{"num_hidden_layers": 10, "experts_per_token": 8, "moe_layers": [2, 3, 4, 5, 6, 7, 8, 9], "balance_bias": false}
Below are experts of layer 4 (counted from 0) of a mixture-of-experts language model. Rows are named router (the router's row for the expert), down (a neuron's output weights, with its number) and show model dimensions 320-383. Each number is 500 + 50 x the weight over its row's rms, rounded and kept within 0 to 999. Numbers have three digits each.
Before each expert's rows: "comes before" lists some tokens at least twice as common just after its tokens as in all text. This comes from a sample of Wikipedia text that the model never trained on. Tokens count by the router's weight.

# expert 60
comes before: " ", "-", ".\n\n", "201", "200", "202"
router:462531484394393521487608537561447436460525481509525468466506524509427563496622473485450591540557487559411517530485369490512451532520436562482449526529494559554432439466473454487492542429498467
down0:466581495508416439407452549443573472466452460450468412567422580615516438509498525473476494422487511501508504469477439544410533501511504515520528534517574484595462519613518551461589510467467542
down1:551453554554481485610520487552531605478505517553416557529444406484541508585545512457479501478477466476556434561504553456589473512599508497494494457484531536552468506553456450503546569491465422
down2:529437463527642515495501526488521433563560488510558475546499464581544508412410517564464458546520452522459502485474533477555404470418418517470438486507415497529462557598430528539473398477476510
down3:526585505424429499429551406468511516499467530450474511463497557496527597450552473631478522491600527546483490421437518498509437560493506446455486673496481514539456475419407420533446503471485491
down4:518499505580360559495361490550456357578552499482475421507371572475458496559335470526492488549512498431513562587421452502406455488552502494503504468493490499506537436483487499504430442486500457
down5:495485425518502582484531485477455453503595574453441477497590488459603477587484547456488471541535532468570471612454465570520532495527511464508541441555553527469522528512458575594488456597547470
down6:468493486463458614571418459493525539504478562473504433525452490511510417483510589450461483533562372489471537517517490536536444401417516541533473637455502507498556495496543454500522445450533464
down7:574493470504445521440549576460481489391511403346510476422569499548511575503530583435484599502436508537473468558534500554463491475555635488465599439538432499505543416431487504504518554466424494
down8:401502446503540553559475536419556564549460477463443538482503556445488465443438501487459477580432468508557493592519583613458585491576451503568543456488500461522473510558534471385505529656558389
down9:516487525503551465523587578559539541495510495537426460444502563569504456465482479477527582601486570419488514534511439499490505396582414487519501453550456474434394412542531539547487561440493534
down10:536555555493581573533570540504523515420500480521558503539498479478633594527597594484470468452558495571497373588514586543557494467499478507569481500535450472443447496482502512478523593520490399
down11:492501544501526488431464535520461427497439542552586581408466442467565528442554563528511484534480512421519533537557592496577497443467425478519443413539471475517451597504491563584453515545493502
down12:459485633437525451501457475480480497541574409459530492524530448517475569561481453575508544428593571550509520540480430526513461569523560552627483510475507552454459557431408462473499528521570527
down13:458442483536435524408559456543445522538502445548439435517559516475452616487472592503464465582446508484461458481535580482513554487498433612489558506404487455570555465491557483471502505464425455
down14:515555554513598511563501439541547539427355468492506565432547482525465462505500521586363535504512470506559462470543505563523518565470530646525490540602406450557551560601514582469510481523464492
down15:558565647583509487491447529455544519543522495554498426508482373421489376498515468402441450510439497513496487437522490485476527506529428580442504600463530648562503418510428503588503527447594401
down16:541463470434531474552511495455520550533456523489451533513524451484555532491538515596518557494525434432504450544429458473471514498472522450487630495428539378453381558515565551478484438373532461
down17:600577516563487540435540545597593534532446444517391445491465480484522572468467483528470553468527483527454469554489435412450523442435556595571540499553565512431568445414547493567379483449456539
down18:526487414501508499468453513494390533557534435515478467397487499603500532530498405455466531562459528541438565397544539584562481472620512496440532437519491419486473453548482594516487469495445581
down19:590569536559531440431507494475517495485535496556489500456523503469458532408514504396494525585505517589556570479443494522546471510557424506499458484507483533427444479547486579506525565547472485
down20:519471569511503504621536500480482496491599524588553499525433512568529489476426556504496505482508502457522491537464563550490463582475535486411506583539422526482515530430459471435489456509559394
down21:481492498457471522429429517453422530538534457432487630479489464568427521485404463483422478425448434508449500487405426513455456561496514367493452412464483448458484486469505502506489406538468504
down22:555455517569477422521447505540539503458466555478573542370401462460531460570473488375458528448541501465392500498498513522583603525509556553467511497497485537548523477477471513507472550487444489
down23:356492448651611555548419456502531507507516533515568498537503531472455503517491587561525472568379556491498506423473538395648489463483498465525552570437504467499516543447521430432453491549537525
down24:564532585462469372580468511499503524467470462427421561512507575607548507498433461590503488518562534435453510480508471513478488543525482437514535530485454463452557512565405529517561503461608511
down25:609467521525550499395452485567469542548513513455536448525532502497477517572507498460477463529518467498533438434424460559477544464558444545539564354413618561507383483481383525513442488508527448
down26:503496463389559555477376600489538486547472480494533493504512491468508492502522500451531553492541565434515398434494606519578525515582445522591471567484542478544497481440484555418438539542499447
down27:520533469483448462546443548438450500552495564501478502468473478470532443530595529614491430398452579558552531552553485574464598447557504447457426398468540528634473564449479442474582458521570427
down28:493409487467495486493553566499547478546519510501447371462595497505527535502500559507418461513444607535554461555461495464542464488602485586501489437454514557529506508579392607451555536471503535
down29:520571456531544583527533571478532480608472516591464562461497558449531457541433520483592407511502530441658514453419521461513502571545437509552521430402481478442451471572590575458506499563452403
down30:396570555509504522448513594505534505454409528542441486434498460540549577462407560551511483408425528452547558505654528511535439345521482497467425511466532551498539471554423362495506556486502481
down31:485469474518532518526498482585454498539486416397530554528499463542532505485597464478532417545450529462497475507495474506457495393538528420503445461499506569449578459418520513567502538450506470

# expert 43
comes before: " ", " a", "|", " his", " an", " born"
router:580493553486449468451519401478504520490506514484504570480514534497536547498454521526461405503459554488569544522526489548493539512512406446539449544510449528499512441413414440518501586422439454
down0:484555512505494520559486531470493432517477507520530512492483515454468613409506465534471530447515474450495504480504508492556442490491507545502521366534496425507600555388502518529409536452383542
down1:465440545531533530406435356474505616513501477580456564499494521503587440423487529553454526547592472443605565569600513502472492420468519462518554394520492596558487507410528501431408540532530548
down2:507482413456500533532446451526482494389521575504527542475498573432499606452541506477452500526488467561467530415446432486566428485523496503574504562494617554496498569471480525535468494466549522
down3:501563466567436567519429509475522518532512484533401513483551461480513596512513518539509508567548503532539538478527419542448588536522558531513424411554535415482502549484496608530504517511583539
down4:522489460508445473490501525414540512604526459425533530521490484543513566475512558466519464488556549453510406546465546477564527482495492471483486500465447522530587427524572474454575460466566507
down5:536462506518498479473529494525561507503443436576492475470495516596480597538406435520488648497545480524497452571538490470492510500467525561422445513460472532563449491482543462492399516471503473
down6:498540452401470445532523455508535461421513488506550504474482484486389616495547508569680499486530579490425459460539497499411469512416537512466511498506535470528486544532445577438499471427503565
down7:551391486526450553470420480519470534527523553548474455600533466477496500538530451551490545528601429493555581509476571512466524515533469509472557396526480508487530540464549449503454525447514480
down8:515535434560496622419554509460488496452519517521477502497428552457486463474417484505427513533563498536439546415445463474548476392476518532602476453530453555472389520508470551508445536503515388
down9:482454530481509427466454458523445530480525450420386402524570547566569490514532400502501478509596510480534621481561506416507495508523527467524545442503479523481491499469439460536570422496507536
down10:550535563467546559528504531463556423510439565512441517535512467405428486508505553562503480516428569431584493516494559476477655516481395535429470524465500452474453454464477435531553538496522540
down11:455393422554452459507534464502505512558570415421542457393477515533399472555522460479507537527589566482449552523489597517420528537547467457535387534490508505502502498548476493508397563439531504
down12:455474544541457519533464531527420451519439470527539493501527523559511591512508511587488497485499555581517537483470516539490486500499490525565527530545464479438518603492461544530502559521514439
down13:497491463569499528425501529426447423438540492443468509502502430537486513496470542500395470437482525464551458600501468487516440518420441552523507592511484506524488514598492543516502596421554540
down14:389554510534397454555513485509454516464433569426409461486466502534523537554424527618393524435508443442515545553521509506458497445452408516393496452476476461502416448468485584493535630555634440
down15:563487474568470429485429493391448480508481573513463494443458516455485480513481434427464469484485567531514430655454520448481524500522432460512468468472449563420501496391515547517511554426437418
down16:502453482491528553424448443538483479481535490544492455527511540480584405465575468517378499596428501492540464472458471528538524583478476515531518394557604497418479455555548522534596467533522442
down17:437487556442484525411481539538548452537530544470445501490498535501620476491462566572535530464465548518493417502623440559478438499551516505456578497479543423524502474498426424488544467536540499
down18:592522504520512484508503498476462423530474564548501421522502499537427489502594508530538476522447572431528468509518627558454482475494531549486520526510495516485502430483453593465619510550528578
down19:452470477456494493469472417492452445508601524425409553508531487523569458424437491452476475518555483489504565592593607539397480587478500551408461385602527500421544500480383470431420548479491560
down20:459505474579547440467521514444438502508446485539447526519536468482491373516549473418402455567496509534534441489576503421494502418436458610530402453523614587416433529487552508589496612481527487
down21:581501556501514573491385581535530497415511473525430542461484439505458488542454403533507496485514434538496431493496475525536562540535482572503561435444502475524476417578508500529499552461449484
down22:493480516505529374454517446475504506548565444569411489513524515520542551452465529433549476566524497538498436558500524506485491418505489414427469469504478516559404470416469553476429539499491539
down23:579593581499461478509544531477559510472615567451501382475488551439486466488429478516417488489525527521450455506428538498513473566556474476490521409542494483512527423503403528419471501435541471
down24:560456519510516524527556487482509532496420537428478523557515503410418460510552478498612558427371490457449506422621456589509439514473516545511547495435505497496529464456519491526437434578479500
down25:474526478536445406469470417408476545497508455474442470528590509515543548478610615519497464559464462444494468368559423414471540471582472558537456444472437507489493450603402452535488536455605478
down26:429407544536543441554504527490450541587490479483494551425475520538570556487469506462473405576477516418448513532481494493439510560473399561463496409498560441421448561449465505553505554496557515
down27:392586550549470504482540461493516575602512525511512482439506475479527480526551463486504474476540527442486400456446376514528489492442540489525482530501509678476551496549541461578595513475529545
down28:439541444473391477512450575551474505476435502507498616568463455506455565586480485573598479518454454480531502435636484507409492477521513548425522439456540524478516517484559467504475527474556443
down29:568616480502476464493500481440503485528495507526428513443476497576512539438521501486464528603521473488465580460465545552475473514499446474465454518569540429500468483481582573541468405474451537
down30:585485405560512532600465581523558508571427463567486524527478480459531462502540388553542464422417513520520550547519593413452460493563529478489491513570546484541518528538590594498453505618489441
down31:496547603476518413470516519511647512467460516517530560537500428450520494533536580559443473566531447420479475514529470580444380585525506608518424597517435491448507473491411478541553464468514481

# expert 2
comes before: " ", "|", "201", "202", "200", "199"
router:482456456500493454478408426511446474475459439443531469566511467494507456547434500571479417518566537616460513552466478516399456461654520447524484542492569527533536480530555521556539451494520552
down0:536546462418453592612533611522463496509489495540447517541519520466464413514475537551505396568506443552567550493572494496512436470601535583528561428437543501533504470520524465504541514558546497
down1:559541494520533453480476479492469504562507386584494487445457631449462520518466523487549444511487472457437451531553518419450550456507552456499567617385512566470428598429366479527479498500475488
down2:505438514535475540425429502521426502495427555459478490488516488466492558503465491536516503503512562463464506484407508527510596541494473450444462382594596451482493488493507378485514502486603497
down3:549502465546533560538458543516488471471462530489501520527536456468440567473566584461543493456524450487446515519455532544511491483543501457577558583492496386482484453498495507479438447433514543
down4:482527438454578532547496487473476444444550553536492545495490453494434556406526614566376419476434499546485620528496535521476540471504512504516498404619467554630486542479458390502530427479472490
down5:551427501508531624489490492525476597476453492508512490490455558565476413539485484549458528542568479506417556531521575425491433491508511578481503511512528494509523561482538397487476482468626591
down6:404398510534544571521502554486565529471492553512531554466549515505456437529450549577604534483513498486522466460526457470429511462512475553507557474508455602434501518425541564447491542483371565
down7:464581531564533513494538475558458575460508433459514569421479453475441503535521524540501466419431586473485539530420470461524519549548462558573387426463433481430528457538486500490513512524516421
down8:464528536532561463473537500509412481531463472475466544442528450487415450480448486521644536519472439402477484534469467466475479520493576490576435478370460405481493437511464508445546517490528507
down9:484546435455478526437519523418449472505564541493473527431669503561505514499552501615462485402531579520497597533510537581489550495519497561506384572583521569534483496536421487478559483483519449
down10:500458532482534516468377443473507442554499498558514470471522515539473487495498465507494530564387485453452556404527530498520498515364494552446585473562513456456563396431540542462434501539489439
down11:425473597563410553378510524509511474509467572417542552510568560627390453441489453544460498454470638536450484475529439524495514477408478549467479520467462457511461585480487497572479521521518463
down12:538509497566579392377566534529460494535560459466528576503490464557455431436493440501516400527452523461538516535482450534369509508470511537514526468569553509459467547556523549476508460482614517
down13:495465449516492527579510491480498593530405556433536550584492530453488510474450396406461524535504455515455472547528538458465584503474521497418477585568518588531448552419553490488459529489554582
down14:609522535493523522493497557461430519535405436499510511531456605529504665442494449480412430455494538515408543498547535426546529512521511454500521480644508491536473532586547554558557527478520488
down15:523530516433482497511517582502617497484527593448545542528536490448577383588573455496535520454509578512447430522514532532508386526560521532547506474515518527485594454476508553413472490383570555
down16:493422418507447499466575401497482495485534521620573481490554430465610610513583567560466511454565447535426548544503422634571488445410449517519420538422539421488451519449495530510518468482379521
down17:454535461472512538487516490452511481419528474483565520499497513537518506509518428535552464498454565470501400583509498484476487478500520520502550561525505575500585560468503444464620488491523545
down18:441577520502398431514487538480439522448533490546517494487542461509573443406578539611575489529474495456488508506424593447486472550502545520435537496549502601551461592524516414570534502461525516
down19:496505490530485559458489559440513462517445452465526517623557492374462385516453536528502420485538554467470579530433488511495551515558486440490491506507423411468514433476534431454524527464433479
down20:494499541489653495455537455481442472635481580519495524494456482479520439477469442563460478517449479570559563484479385523531486411451542480504522420531507496325523527515518552513571567534582532
down21:486462508422454438528491549525463450544569452481481526529468448359454427517559461496566441483539575495472489509439517557453562533480560458519509524524444491500513463418583590438538500516491521
down22:576507530528607535429580425395493565519457441506508512474512405494546443542545550497587535525575474430517570507515546454442492522511535430502397468499473553465497549445408432540537412478539514
down23:508544468543540499484496524447497453480439676472586443461570530543444473575548530570488583543532549444483413424570538530546459545583439411400505471485551539473540467474515555512519462527490488
down24:458555490471477443544623558451557523506491595484471575464515523427557508515468546537610576521505499497477484475543488470533394544516564534581500467452545433471523420451567465461511543547458509
down25:489419487391520487480462454476402474526533517465487519466558442528578520506511476477483571587497510514597499365554441478528588459530466459458584556545549462487461478533430428499541506492487507
down26:495507509453499439459476389592505564487500500555471504534422478447526469576488540437514584473441573452490484517483473529487554497394459513450446513497417532460507477482432474581597438422507545
down27:442521586519626536472477449509499613458481426539433544509563537460477562567481448577462520556536524600448444547509525473441440532516465470425529563561486521451455469583477515473474532389549477
down28:498582504463571518503483534517495602532395542432559504497510557455500474538455502460376475480502477516475579493444562612548522487611519487534486512544545528538472603558435534424480478491609552
down29:562431475521586452457468458533514518505541485495521442487495400523499502513510479507591502522480530473507565477541487496444552440471574452563483509501596374422429462594544552391452536520519514
down30:535515527404529421455445486441427522505458484600500495438444524406500488522468449475518508535583436467478579420473499508514602441531508522555475576496510505487559520472519510586507446632441466
down31:516549393502479625506462567464480558539514455514441508564529530560505493533552521379442507490499402554448486573583573484542488469542450455552584447409432565568542436506533545463395505407394514